From a checkpoint of a small mixture-of-experts model trained on Wikipedia.
Size: vocabulary 1779, 4.29M parameters.
Experts: 12 experts in each of 8 layers, 128 SwiGLU neurons an expert, 1 pick a token.
Below are experts of layer 7 (counted from 0) of a mixture-of-experts language model. Rows are named router (the router's row for the expert), gate (a neuron's input weights, with its number), up (a neuron's input weights, with its number), down (a neuron's output weights, with its number) and show model dimensions 0-95. Each number is 200 + 30 x the weight over its row's rms, rounded and kept within 0 to 999.
Before each expert's rows: "comes before" lists some tokens at least twice as common just after its tokens as in all text; "comes after" lists some tokens at least twice as common just before its tokens as in all text. This comes from a sample of Wikipedia text that the model never trained on. Tokens count by the router's weight.

# expert 4
comes before: "-", "|", "\n", "==", "The", "==="
comes after: " |", "\n", "|", ".", "==", "-"
router,225,164,196,178,135,231,157,225,178,230,185,175,198,235,206,120,216,174,196,183,155,214,218,213,225,239,145,148,207,194,212,195,211,224,212,163,238,234,217,187,200,210,246,247,257,159,226,180,181,235,156,238,162,220,180,169,223,187,240,182,203,212,190,221,212,221,192,216,214,192,216,164,204,195,215,172,161,115,205,203,236,163,193,242,205,179,243,252,188,224,173,238,181,215,191,161
gate20,213,167,157,170,197,203,211,182,205,228,191,243,183,199,215,210,237,174,175,193,189,250,236,152,203,189,224,206,220,228,217,165,225,226,142,160,195,239,222,194,169,143,191,222,222,172,193,186,250,186,114,200,151,220,248,188,178,228,207,180,166,240,164,208,211,197,267,164,236,190,254,172,189,182,170,206,186,147,178,138,212,228,219,246,221,193,229,219,160,196,159,206,233,228,197,224
up20,165,242,217,206,154,219,194,173,207,229,186,201,215,134,210,162,252,231,170,198,234,231,239,199,191,169,233,226,222,208,217,220,159,229,185,239,221,195,160,197,219,187,215,276,147,218,160,193,202,245,203,162,190,195,214,216,193,205,257,150,199,206,239,137,230,188,227,258,195,218,220,204,179,192,174,204,198,214,203,266,269,220,183,180,276,193,207,192,196,199,223,178,188,161,227,178
down20,234,222,249,189,192,138,241,274,214,185,193,265,188,215,199,203,213,228,172,185,180,130,187,199,211,243,188,230,216,184,248,191,210,203,231,144,196,177,191,204,214,178,195,173,186,267,195,244,202,177,223,242,180,225,172,217,199,250,192,169,214,207,148,208,163,258,187,206,215,210,192,269,184,232,216,194,172,202,244,207,157,189,205,165,194,236,196,233,222,208,145,255,221,194,213,228
gate21,171,201,224,223,186,253,244,195,214,183,212,226,123,188,154,184,216,165,187,192,216,216,229,262,188,164,177,140,144,232,189,148,187,262,234,188,224,178,187,193,204,248,230,171,183,129,205,224,182,221,185,239,250,222,205,167,211,218,193,257,214,174,221,220,207,198,228,191,222,205,199,257,194,216,187,215,214,173,230,180,194,270,233,180,225,212,200,213,181,214,223,223,248,248,181,186
up21,171,211,229,247,219,187,208,192,190,156,230,140,137,193,208,195,203,207,198,153,219,207,188,226,233,177,199,260,156,160,208,200,179,199,135,177,156,209,229,175,154,217,187,185,204,239,205,218,216,157,182,162,147,128,186,224,190,175,172,233,215,152,196,231,225,232,171,193,210,219,153,177,148,196,222,182,195,232,210,210,156,173,157,185,210,200,222,182,164,142,219,166,239,240,173,177
down21,216,198,166,206,179,220,165,203,221,204,223,231,152,193,173,193,169,219,225,180,238,247,224,199,228,168,201,235,241,228,150,177,226,184,192,232,206,137,217,182,276,264,238,154,198,187,218,192,197,219,190,218,206,188,195,260,182,203,237,174,211,205,212,139,196,212,214,216,260,215,198,243,179,195,228,196,143,178,201,168,128,194,219,202,176,241,210,228,160,225,162,215,228,192,170,265
gate22,241,178,250,195,176,258,216,184,214,243,210,214,224,225,165,207,147,177,176,127,193,206,204,228,182,168,163,202,215,181,239,203,222,214,232,156,227,220,186,190,223,240,189,215,185,151,173,211,160,245,154,232,190,227,228,168,215,244,209,166,243,207,246,206,202,171,183,250,201,139,174,201,180,178,195,226,179,137,207,193,224,266,222,199,246,237,185,183,206,208,200,187,188,265,238,196
up22,146,169,170,218,148,200,219,197,180,198,271,186,162,217,213,228,225,210,168,246,212,211,213,165,174,207,151,153,187,155,212,184,218,227,203,201,213,197,213,253,216,180,178,220,210,210,201,207,175,225,205,220,187,197,247,160,212,169,227,268,211,119,151,179,198,234,228,160,171,164,212,170,188,168,196,191,244,206,195,190,208,231,197,158,181,162,190,222,160,197,154,232,117,172,225,222
down22,186,169,204,155,173,229,249,215,176,212,200,209,188,191,249,204,205,183,201,217,263,154,194,236,164,225,205,176,183,188,180,234,147,216,154,178,278,231,198,236,211,223,236,128,219,273,222,195,167,148,180,223,188,188,259,235,180,205,175,189,226,141,175,186,179,207,165,209,241,209,208,173,197,157,211,253,232,201,175,207,195,219,213,183,166,177,175,213,236,187,206,175,196,168,167,237
gate23,190,203,238,213,255,222,210,227,131,169,216,209,179,212,167,214,140,223,181,179,186,183,190,191,219,217,228,187,212,174,260,180,251,271,181,214,168,218,202,215,216,215,210,178,179,199,182,218,216,214,213,156,171,228,180,227,219,170,221,231,188,190,173,224,206,213,163,164,224,200,249,234,201,200,205,140,174,224,318,185,222,205,248,210,167,161,169,238,212,160,193,172,192,176,184,241
up23,238,249,193,185,185,190,164,192,214,235,164,203,213,223,214,183,192,191,270,207,228,175,172,190,201,239,178,251,209,212,227,204,234,151,176,195,273,280,163,210,211,172,205,282,203,224,240,214,187,216,198,193,206,183,249,157,186,205,195,198,214,228,190,198,189,176,214,256,181,210,107,182,224,158,189,229,177,216,175,169,248,202,222,168,201,211,235,167,226,235,242,202,215,172,197,200
down23,151,198,160,174,178,172,211,190,193,238,232,156,149,133,233,211,218,205,248,215,194,165,181,170,198,154,222,203,178,241,213,197,196,199,202,150,156,179,151,193,195,188,220,212,230,231,170,234,169,180,202,192,169,151,206,180,196,164,175,191,187,186,181,157,207,140,232,220,274,222,219,190,201,177,186,143,152,196,178,247,231,212,162,162,179,207,186,202,257,231,146,172,233,232,208,197
gate24,216,200,155,201,146,227,189,261,196,222,168,225,176,252,216,183,188,170,193,185,242,206,223,212,207,166,203,194,185,227,245,204,254,187,162,204,237,213,170,240,216,160,185,224,137,218,238,173,245,215,178,147,207,237,230,190,111,182,228,190,177,198,181,261,136,209,145,166,222,177,201,183,221,221,183,214,173,157,205,237,233,212,190,240,198,223,209,211,206,201,198,237,162,207,241,211
up24,247,218,240,159,251,168,168,163,211,211,203,143,204,182,251,230,215,179,175,222,173,175,203,189,201,139,223,171,191,204,219,207,177,183,206,187,163,184,243,226,159,200,251,180,172,197,229,171,218,218,191,215,238,206,191,220,190,186,212,198,184,213,199,107,171,114,194,240,171,182,166,169,155,229,238,217,242,229,271,224,189,181,229,214,166,187,191,237,231,202,165,187,213,218,221,206
down24,200,227,201,204,229,178,171,237,194,238,213,143,208,177,168,214,173,237,166,206,177,149,198,193,247,206,112,228,225,263,179,201,213,212,221,176,155,185,204,184,244,210,199,241,236,149,215,210,271,207,239,222,234,188,166,191,240,183,170,224,231,200,223,150,213,201,189,194,209,195,147,185,204,207,193,181,157,184,180,171,163,194,203,226,185,239,256,136,228,147,231,211,192,226,195,220

# expert 7
comes before: " ", "\n", " S", " 3", " D", " M"
comes after: "\n", " ", ")", "%", " 0", "otes"
router,198,141,154,174,186,213,210,213,175,211,200,216,186,213,196,131,204,197,189,210,169,239,188,240,213,218,169,214,234,207,211,206,219,194,251,169,211,210,193,230,181,240,205,215,239,190,283,215,211,227,181,238,154,199,152,203,224,218,225,192,188,224,158,228,193,228,181,261,206,208,217,173,105,188,233,204,162,158,240,240,216,132,193,233,171,169,208,223,235,176,193,217,145,211,195,238
gate44,225,152,187,173,201,175,233,232,247,191,158,224,199,245,182,222,213,232,173,157,190,212,248,216,165,232,223,277,192,250,254,181,230,151,197,235,186,231,221,224,226,218,257,154,297,191,200,183,246,218,159,195,170,202,197,212,239,229,189,158,184,242,221,215,160,192,177,167,199,190,223,232,213,210,217,195,193,204,208,176,199,155,208,224,230,164,201,171,175,177,151,204,205,226,184,201
up44,175,244,167,181,217,206,181,260,198,212,175,233,157,121,179,237,212,273,162,211,268,146,229,251,219,175,212,212,173,215,214,174,203,184,190,261,189,205,264,204,200,243,189,204,204,191,205,250,216,170,204,174,177,199,143,172,186,230,156,183,227,163,242,208,243,205,168,184,213,219,222,173,186,208,200,144,232,191,200,205,199,224,199,171,260,219,207,221,194,203,150,206,214,183,195,215
down44,214,202,230,215,185,246,199,172,153,160,195,209,239,197,195,189,164,202,230,188,170,203,159,225,186,172,173,190,251,236,180,214,209,196,234,148,174,244,206,191,225,262,208,239,229,170,159,246,145,200,234,246,192,148,197,175,206,201,202,169,158,206,189,220,202,195,238,248,193,197,220,205,210,169,155,185,233,191,136,170,171,139,177,176,221,248,127,201,209,209,198,150,228,183,189,155
gate45,191,167,198,187,216,181,190,210,167,202,191,229,148,146,207,177,220,198,198,193,146,184,228,202,234,208,155,247,192,208,195,228,239,122,205,264,210,226,263,176,254,210,240,268,192,163,205,250,180,166,226,199,216,201,183,187,220,231,207,176,227,260,179,186,151,233,225,195,200,254,205,209,224,177,136,213,205,185,180,213,181,189,234,216,212,262,209,222,211,178,142,202,224,220,191,184
up45,198,197,203,166,175,213,177,219,191,179,207,178,161,194,252,176,225,187,196,173,228,172,206,200,208,180,152,219,189,205,210,199,235,186,124,193,220,161,256,243,198,218,295,242,203,198,193,229,231,231,153,220,155,204,208,201,172,176,199,162,214,222,156,113,234,183,231,179,203,195,176,192,248,173,173,156,208,188,198,238,188,216,186,220,156,277,211,188,171,197,173,219,224,174,155,209
down45,218,215,196,228,217,196,202,184,227,183,247,225,145,181,147,202,207,194,215,183,196,212,187,206,162,184,192,238,223,245,214,168,145,154,268,220,141,192,242,212,243,198,242,230,210,221,204,227,203,224,235,195,174,157,234,169,234,227,215,140,183,183,219,224,214,241,117,224,237,180,229,157,214,233,176,178,151,212,200,146,240,187,182,197,196,231,168,188,181,167,198,163,185,179,156,216
gate46,138,208,205,243,221,178,218,232,178,203,217,182,194,209,181,211,228,197,179,224,226,201,200,160,190,282,209,209,189,213,183,158,208,176,265,228,218,169,267,215,183,261,180,180,236,235,187,172,188,186,200,175,205,174,160,240,195,233,200,175,188,212,200,219,174,253,189,159,146,248,226,216,164,213,175,262,201,226,252,203,215,154,195,239,152,196,198,146,230,221,167,180,176,213,231,236
up46,167,195,225,247,203,222,212,206,195,203,210,154,219,217,156,209,175,231,211,199,251,193,205,191,206,250,183,207,198,201,198,175,217,189,245,237,217,205,243,238,207,186,224,214,219,240,231,183,216,179,212,274,237,175,165,224,196,193,251,204,240,224,226,195,131,197,222,181,202,270,187,192,222,183,230,237,175,249,228,149,167,174,254,165,150,182,192,202,235,170,151,254,186,270,211,204
down46,239,160,147,215,153,211,196,183,154,186,231,230,163,207,239,211,232,213,150,183,234,151,209,227,194,177,212,246,212,216,208,163,180,224,243,118,212,164,209,193,243,239,203,192,235,199,133,203,123,221,211,172,185,211,192,232,188,169,191,212,186,183,239,199,240,188,209,174,168,183,185,191,198,176,220,204,153,142,188,195,182,208,202,199,256,212,179,227,184,215,205,238,255,137,186,182
gate47,236,210,185,167,206,170,219,187,169,215,188,145,206,262,167,197,156,221,247,222,190,198,217,202,235,162,174,186,175,180,205,249,214,212,194,189,221,208,217,213,201,230,158,227,215,222,207,210,275,241,230,184,198,218,184,233,179,205,170,198,211,217,174,241,249,203,151,212,202,173,144,266,156,165,215,221,205,176,159,236,239,120,242,216,223,201,168,186,232,151,172,163,155,200,216,210
up47,214,202,190,221,216,261,148,226,162,181,199,159,171,138,240,191,195,216,190,218,147,276,183,136,189,189,250,200,213,210,209,196,179,221,176,207,150,179,175,235,219,206,210,230,190,199,197,182,200,222,181,217,200,165,268,218,226,198,222,167,171,245,207,211,215,208,237,157,186,259,204,173,224,204,155,179,229,250,159,156,211,212,194,151,187,229,200,210,228,128,202,203,198,239,240,215
down47,203,173,170,168,165,159,232,173,224,157,219,156,237,221,213,219,166,199,209,197,232,228,212,224,253,121,143,186,229,151,175,195,228,255,215,174,180,209,182,180,206,194,182,218,174,208,146,132,207,178,202,192,228,200,167,195,190,187,203,223,197,228,253,214,199,191,227,192,206,168,156,187,130,150,170,180,210,168,200,213,193,234,233,167,266,188,167,176,167,205,200,163,163,187,239,176
gate48,211,207,214,197,271,207,222,198,246,199,203,284,163,172,158,205,229,238,202,239,230,236,190,199,231,156,210,155,192,184,240,209,186,174,228,183,187,226,218,183,233,278,187,196,206,248,146,201,238,191,202,179,231,171,182,197,225,203,213,169,176,223,199,215,144,191,169,202,264,180,237,191,192,211,166,206,237,200,225,188,215,239,223,199,187,182,203,168,199,178,147,211,219,290,162,214
up48,225,214,177,230,160,197,161,204,214,130,179,171,229,241,217,198,242,156,213,176,190,194,143,216,214,205,203,217,183,236,181,214,221,260,228,169,227,175,201,226,241,156,161,223,182,192,205,183,174,190,229,228,179,269,217,179,189,220,167,223,237,201,220,180,219,223,187,220,192,165,162,178,168,182,178,164,193,194,222,244,152,194,221,195,223,171,167,192,206,264,238,216,120,140,162,158
down48,200,168,191,228,250,251,182,169,211,206,166,172,230,209,238,178,195,209,217,221,205,245,226,178,271,148,187,216,232,235,218,234,263,160,213,244,236,169,215,155,246,245,230,220,209,216,167,261,172,165,177,184,226,245,228,182,168,204,197,124,163,218,206,139,196,193,210,194,228,141,176,177,167,185,181,194,206,238,235,212,207,195,193,205,237,178,202,209,199,160,181,180,213,191,172,210

# expert 8
comes before: " the", " f", " a", " s", " c", " m"
comes after: " of", "ed", " in", "ing", " to", " with"
router,156,150,171,202,179,224,210,190,194,186,147,181,173,229,208,196,214,170,131,208,157,163,253,242,238,188,161,161,197,233,188,193,160,191,216,228,228,183,230,198,245,200,184,217,224,142,230,176,167,195,132,180,165,154,197,255,213,218,237,172,188,204,226,225,207,226,193,271,233,191,218,214,200,174,218,195,155,180,244,205,186,170,188,212,155,221,175,177,216,162,177,204,160,248,165,217
gate9,220,215,198,219,161,176,239,223,237,194,203,212,184,203,258,207,236,169,243,193,216,230,205,234,162,204,125,184,181,194,216,239,248,214,173,214,187,209,206,207,196,214,174,198,147,178,215,161,198,187,198,241,206,217,217,180,190,205,145,185,191,227,205,250,184,269,203,205,113,177,196,201,206,199,230,174,191,170,158,135,211,245,191,156,222,267,230,212,175,228,155,237,244,224,169,184
up9,245,235,253,205,237,207,222,238,170,184,185,174,224,222,237,222,232,171,153,264,180,221,206,227,179,173,224,183,188,241,148,229,217,205,235,242,174,177,196,173,225,207,217,249,151,186,233,168,210,182,175,159,231,230,220,224,176,155,255,224,209,269,242,213,178,170,171,219,211,185,179,175,189,274,214,201,161,180,213,187,190,261,196,239,198,193,181,185,184,156,170,218,190,214,172,224
down9,142,208,194,195,219,224,187,176,218,220,212,217,223,196,175,216,238,220,163,195,223,185,243,177,253,241,208,166,276,202,179,251,213,186,258,208,249,230,247,174,212,265,208,203,212,205,199,209,171,221,159,223,207,221,200,213,145,158,203,212,180,263,229,169,217,261,270,171,191,206,199,201,210,168,226,280,180,166,201,193,189,139,206,184,204,223,200,167,194,186,218,207,192,160,203,198
gate10,223,237,219,171,219,167,218,180,192,198,131,214,178,162,210,224,178,144,183,190,218,222,170,182,199,162,254,220,271,215,180,217,233,203,230,199,154,185,203,228,164,261,189,197,159,190,266,260,220,194,193,168,209,234,181,221,175,142,188,203,182,218,189,203,186,175,196,191,157,166,223,168,246,237,163,233,205,139,174,248,230,177,164,223,217,189,191,226,252,182,186,181,231,210,182,228
up10,222,202,202,261,211,224,170,179,193,225,218,166,205,248,198,209,224,182,180,181,198,176,200,259,173,225,222,228,195,197,142,172,168,160,230,175,197,195,200,196,257,199,239,188,195,192,164,197,164,236,86,237,185,195,229,232,210,173,233,213,220,218,200,221,165,222,194,153,185,251,217,238,181,221,210,221,192,213,192,194,165,182,240,160,191,274,231,183,140,233,216,247,218,185,183,184
down10,197,198,173,219,87,174,220,175,220,184,220,158,187,228,186,198,206,186,184,217,173,183,220,263,189,195,198,216,189,164,238,192,176,160,213,187,225,257,160,162,236,180,240,191,181,169,123,211,213,217,191,182,189,204,214,216,229,212,209,231,169,190,246,229,254,230,247,186,188,248,212,147,206,232,223,197,218,230,151,174,196,247,184,208,211,168,223,200,181,183,239,211,236,221,137,203
gate11,186,174,173,202,172,192,191,179,190,229,175,170,181,161,185,193,204,161,206,229,184,156,182,234,129,179,168,181,166,230,197,195,253,200,203,223,176,224,288,160,165,209,220,177,194,188,162,180,202,149,171,216,160,258,208,232,191,181,185,192,194,225,158,159,207,186,253,240,238,239,222,225,206,164,210,166,214,183,137,208,160,202,202,229,206,212,142,178,215,209,202,238,145,242,247,212
up11,198,203,214,204,153,251,179,165,222,167,173,207,202,189,228,234,178,267,232,194,167,195,244,210,218,192,189,218,219,200,171,167,238,167,182,162,169,191,140,215,200,174,233,222,175,174,220,172,209,241,152,232,197,196,174,220,217,160,207,199,139,219,237,175,191,168,167,260,229,152,164,210,189,170,239,171,148,225,162,194,169,214,168,180,171,203,181,238,202,171,216,287,208,169,173,169
down11,195,217,190,239,212,194,239,241,256,135,230,244,191,150,243,156,232,216,229,189,235,227,152,232,229,220,222,218,155,132,246,230,190,212,184,199,206,179,148,253,218,211,185,229,232,220,193,233,187,195,214,230,182,191,208,206,217,206,209,161,182,191,222,278,226,215,225,214,180,242,265,185,197,223,159,220,232,168,210,159,218,175,209,217,235,173,153,208,154,175,203,215,185,212,196,217
gate12,186,169,141,210,190,206,233,178,175,226,170,203,145,181,228,213,246,172,229,210,258,194,154,197,215,202,185,194,251,177,187,169,211,130,234,224,212,228,245,207,223,209,207,238,267,239,186,205,230,224,220,182,191,208,191,218,223,200,181,169,155,221,247,239,177,217,212,144,199,219,160,261,203,224,128,188,205,185,223,235,226,223,249,173,195,221,160,205,235,218,224,232,206,171,222,162
up12,190,222,237,199,220,217,168,190,179,193,246,173,236,207,194,187,182,219,234,238,197,179,276,206,212,197,223,169,213,230,195,200,181,199,210,237,276,162,188,229,154,195,184,206,187,192,134,191,208,179,210,198,230,235,151,199,218,189,231,224,192,202,214,170,200,164,143,227,193,147,244,123,126,186,202,167,191,203,229,197,187,177,148,179,230,222,180,225,161,151,176,146,183,192,151,210
down12,225,223,216,231,193,171,211,210,200,217,200,171,217,163,231,230,165,190,186,208,161,143,205,181,183,162,247,227,196,183,234,134,197,195,180,281,228,225,206,211,195,230,184,255,225,154,122,172,197,206,233,205,208,228,205,178,208,222,201,159,229,144,212,205,207,134,195,219,213,164,191,157,138,185,188,145,230,208,214,215,208,188,176,220,272,154,214,194,210,172,172,160,190,211,184,224
gate13,242,215,162,201,150,191,200,145,178,193,130,191,195,225,176,207,203,196,146,171,181,214,217,185,214,170,209,211,135,243,178,258,176,245,210,211,154,172,243,288,163,256,225,186,210,217,211,139,202,244,160,196,191,179,201,211,173,211,175,190,179,210,158,180,178,166,164,218,224,201,213,166,217,164,221,157,204,234,205,226,233,237,189,218,168,214,162,200,229,182,214,176,211,228,197,240
up13,199,244,198,198,241,226,190,209,183,161,218,209,187,173,159,164,238,198,174,178,153,203,155,214,250,231,191,252,196,190,228,212,229,249,206,188,169,217,206,200,169,241,166,195,211,163,227,149,243,189,177,251,184,230,238,188,178,166,223,150,204,239,238,193,264,149,208,198,156,269,272,159,198,195,197,232,158,193,185,185,188,160,203,239,223,203,182,162,194,220,167,192,206,184,233,217
down13,168,158,223,225,203,250,178,217,163,146,245,232,185,184,192,221,184,199,193,228,241,221,207,233,176,215,284,188,229,201,206,225,208,215,196,221,221,191,200,159,230,154,196,188,179,150,154,214,172,220,176,244,168,198,188,207,283,191,170,269,253,225,199,227,208,188,237,237,210,184,175,240,187,234,167,188,201,174,195,196,201,135,187,172,188,159,226,221,199,195,232,242,147,178,179,177

# expert 3
comes before: " |", "5", "4", "6", "8", "3"
comes after: " |", ":", "1", ",", "4", "3"
router,207,186,164,189,190,225,209,187,181,245,183,177,156,220,212,147,230,241,199,224,149,189,209,236,200,254,179,204,195,222,179,182,170,177,263,207,210,244,228,219,219,213,206,228,250,189,263,200,161,187,167,228,130,200,188,217,228,251,230,196,198,253,207,231,207,212,153,221,221,193,194,163,174,226,230,188,180,203,202,204,208,172,203,222,125,164,227,166,229,211,157,270,183,236,150,182
gate20,262,234,186,150,176,196,191,232,196,201,215,208,177,166,167,220,206,195,192,181,151,271,213,256,204,239,194,182,217,197,223,221,234,232,154,161,219,192,194,259,231,179,174,187,226,191,183,214,195,241,235,166,194,230,204,239,203,222,195,249,192,210,188,212,166,118,185,181,225,152,240,180,205,239,237,164,138,206,217,204,168,211,224,228,201,144,265,184,203,159,232,184,189,227,191,212
up20,254,190,203,217,193,222,217,191,159,160,198,231,204,198,219,179,176,171,189,217,161,237,185,167,173,185,233,184,202,181,253,172,241,183,246,167,210,170,197,159,141,176,232,213,207,244,212,165,191,164,211,228,202,208,173,248,187,212,163,211,225,241,150,175,170,197,180,135,210,177,155,136,207,201,256,212,237,228,156,169,233,212,193,155,130,195,232,208,201,227,165,169,216,230,173,231
down20,201,200,229,219,190,230,190,225,184,183,166,232,196,175,157,192,247,183,166,198,168,209,234,273,210,178,256,247,224,154,235,169,217,158,194,201,137,211,182,211,151,154,221,168,219,183,175,181,208,226,159,203,171,196,229,198,212,183,238,192,220,180,225,182,225,165,144,177,231,225,197,203,222,219,183,147,259,197,129,200,190,192,143,228,212,221,166,218,173,169,209,219,216,165,148,155
gate21,142,221,200,122,209,203,149,200,198,230,174,211,222,189,234,201,251,209,193,196,174,200,225,169,233,204,230,260,209,195,199,209,242,156,179,244,251,243,208,233,173,267,221,197,188,238,218,173,180,203,216,285,234,206,181,223,218,249,198,219,226,218,199,213,191,180,247,228,218,217,187,192,287,183,173,213,194,167,221,225,187,177,228,188,162,198,182,133,202,201,177,183,179,200,206,233
up21,189,181,210,191,243,183,211,188,175,230,201,193,210,165,227,160,185,259,220,189,141,185,204,200,185,213,234,248,220,193,217,211,223,186,167,207,213,194,185,221,164,259,205,226,242,248,220,154,199,207,229,177,218,204,186,189,214,250,201,255,187,280,206,211,232,244,168,276,203,189,193,216,244,143,243,202,250,187,203,241,199,164,197,213,223,165,197,216,183,181,204,274,177,163,211,149
down21,187,184,290,194,201,237,207,233,188,202,178,202,197,240,180,178,230,213,179,184,217,207,215,156,216,183,197,179,205,172,225,190,187,151,187,183,177,227,161,139,230,191,188,212,165,159,160,173,132,209,227,141,228,225,184,188,161,214,217,207,191,211,204,237,212,217,191,221,201,194,272,244,191,202,217,212,256,158,167,231,237,203,195,218,194,244,129,286,187,210,184,160,196,235,190,201
gate22,209,215,178,199,220,184,279,197,181,229,165,203,182,205,160,180,170,204,211,189,160,232,252,181,251,156,171,220,252,194,183,154,217,179,243,217,219,157,161,188,227,214,204,175,176,168,148,203,235,194,220,212,238,224,252,221,171,187,160,214,128,202,187,258,165,250,194,198,224,154,211,165,156,202,263,169,207,198,167,215,190,166,213,211,155,189,192,207,222,181,167,178,200,215,232,161
up22,190,138,176,204,209,181,146,188,222,205,182,219,192,210,170,203,215,159,240,212,202,198,140,250,143,233,266,223,178,213,233,254,199,183,130,207,215,199,241,233,148,132,203,187,259,223,249,204,184,211,203,202,175,178,154,216,178,183,227,204,237,125,181,207,198,204,200,222,202,191,200,178,192,196,171,205,195,169,210,154,208,239,165,188,217,236,169,209,185,202,264,178,173,196,189,233
down22,204,234,201,160,160,261,221,187,267,250,245,187,180,223,215,161,208,206,217,208,227,225,218,238,241,219,143,217,205,194,190,213,224,170,147,192,191,215,167,212,162,163,185,181,172,190,246,201,229,203,233,188,151,162,157,171,183,181,202,191,243,201,238,176,191,201,211,205,178,239,225,238,161,233,184,230,207,208,222,209,141,246,143,180,213,141,159,198,193,160,220,200,175,258,221,229
gate23,192,157,182,240,218,206,165,196,151,186,123,159,183,184,163,156,167,267,205,190,225,167,249,213,183,204,261,269,168,188,195,142,188,218,246,193,191,215,228,206,181,210,187,159,174,210,184,204,222,181,161,184,173,195,166,219,202,239,264,199,159,203,246,214,194,175,154,208,221,223,162,210,197,180,130,174,224,202,211,230,202,188,209,178,181,204,184,197,265,164,231,203,212,189,203,174
up23,167,166,192,178,213,244,182,190,215,231,115,164,169,182,215,202,226,227,213,224,227,164,224,204,160,216,201,258,194,157,228,196,186,199,243,172,152,181,206,154,183,178,200,175,176,199,166,168,242,213,192,217,205,186,226,215,259,212,184,118,197,265,195,210,220,146,191,241,201,225,181,182,244,191,156,224,210,207,259,213,217,208,181,172,196,151,186,167,240,190,192,193,239,186,259,195
down23,177,185,182,164,215,240,191,179,156,208,218,266,185,175,208,148,218,225,215,196,155,198,144,215,197,198,218,216,223,240,199,113,168,201,219,240,209,240,195,203,157,197,191,216,209,272,185,188,171,204,184,186,193,216,162,208,233,177,209,263,220,172,180,213,184,173,204,186,196,194,203,225,285,135,173,221,207,226,161,229,222,212,212,175,152,207,218,195,196,252,228,218,216,169,213,267
gate24,188,200,144,230,249,257,226,233,164,199,153,225,207,229,212,177,232,196,164,159,185,201,235,231,140,207,149,215,205,164,202,231,184,176,184,163,232,252,183,223,241,224,178,147,214,219,176,163,200,245,218,220,173,182,177,188,206,219,172,245,184,232,223,210,251,211,192,200,177,199,212,170,215,172,224,178,166,233,156,221,174,227,240,248,162,144,205,166,180,237,226,181,203,249,191,159
up24,208,207,218,231,179,177,215,253,202,168,235,157,226,187,160,170,194,200,196,157,175,191,152,229,206,177,184,184,186,209,219,176,216,214,159,196,250,195,169,206,234,207,171,230,204,136,142,221,190,192,247,108,192,182,185,185,235,143,244,226,211,170,176,192,231,238,244,138,174,178,214,183,177,206,200,224,186,191,244,205,199,211,203,143,184,218,180,263,263,209,190,229,169,188,217,228
down24,198,194,249,175,215,221,176,156,211,185,175,191,222,195,207,238,264,197,169,198,169,199,213,232,190,212,169,241,236,205,186,208,187,237,214,143,192,188,264,263,188,226,233,239,143,240,200,206,190,192,208,193,218,233,190,240,206,167,208,216,135,191,152,154,155,168,211,219,206,246,230,208,214,217,170,198,202,172,242,202,180,200,206,268,206,209,233,183,197,203,215,191,164,276,261,244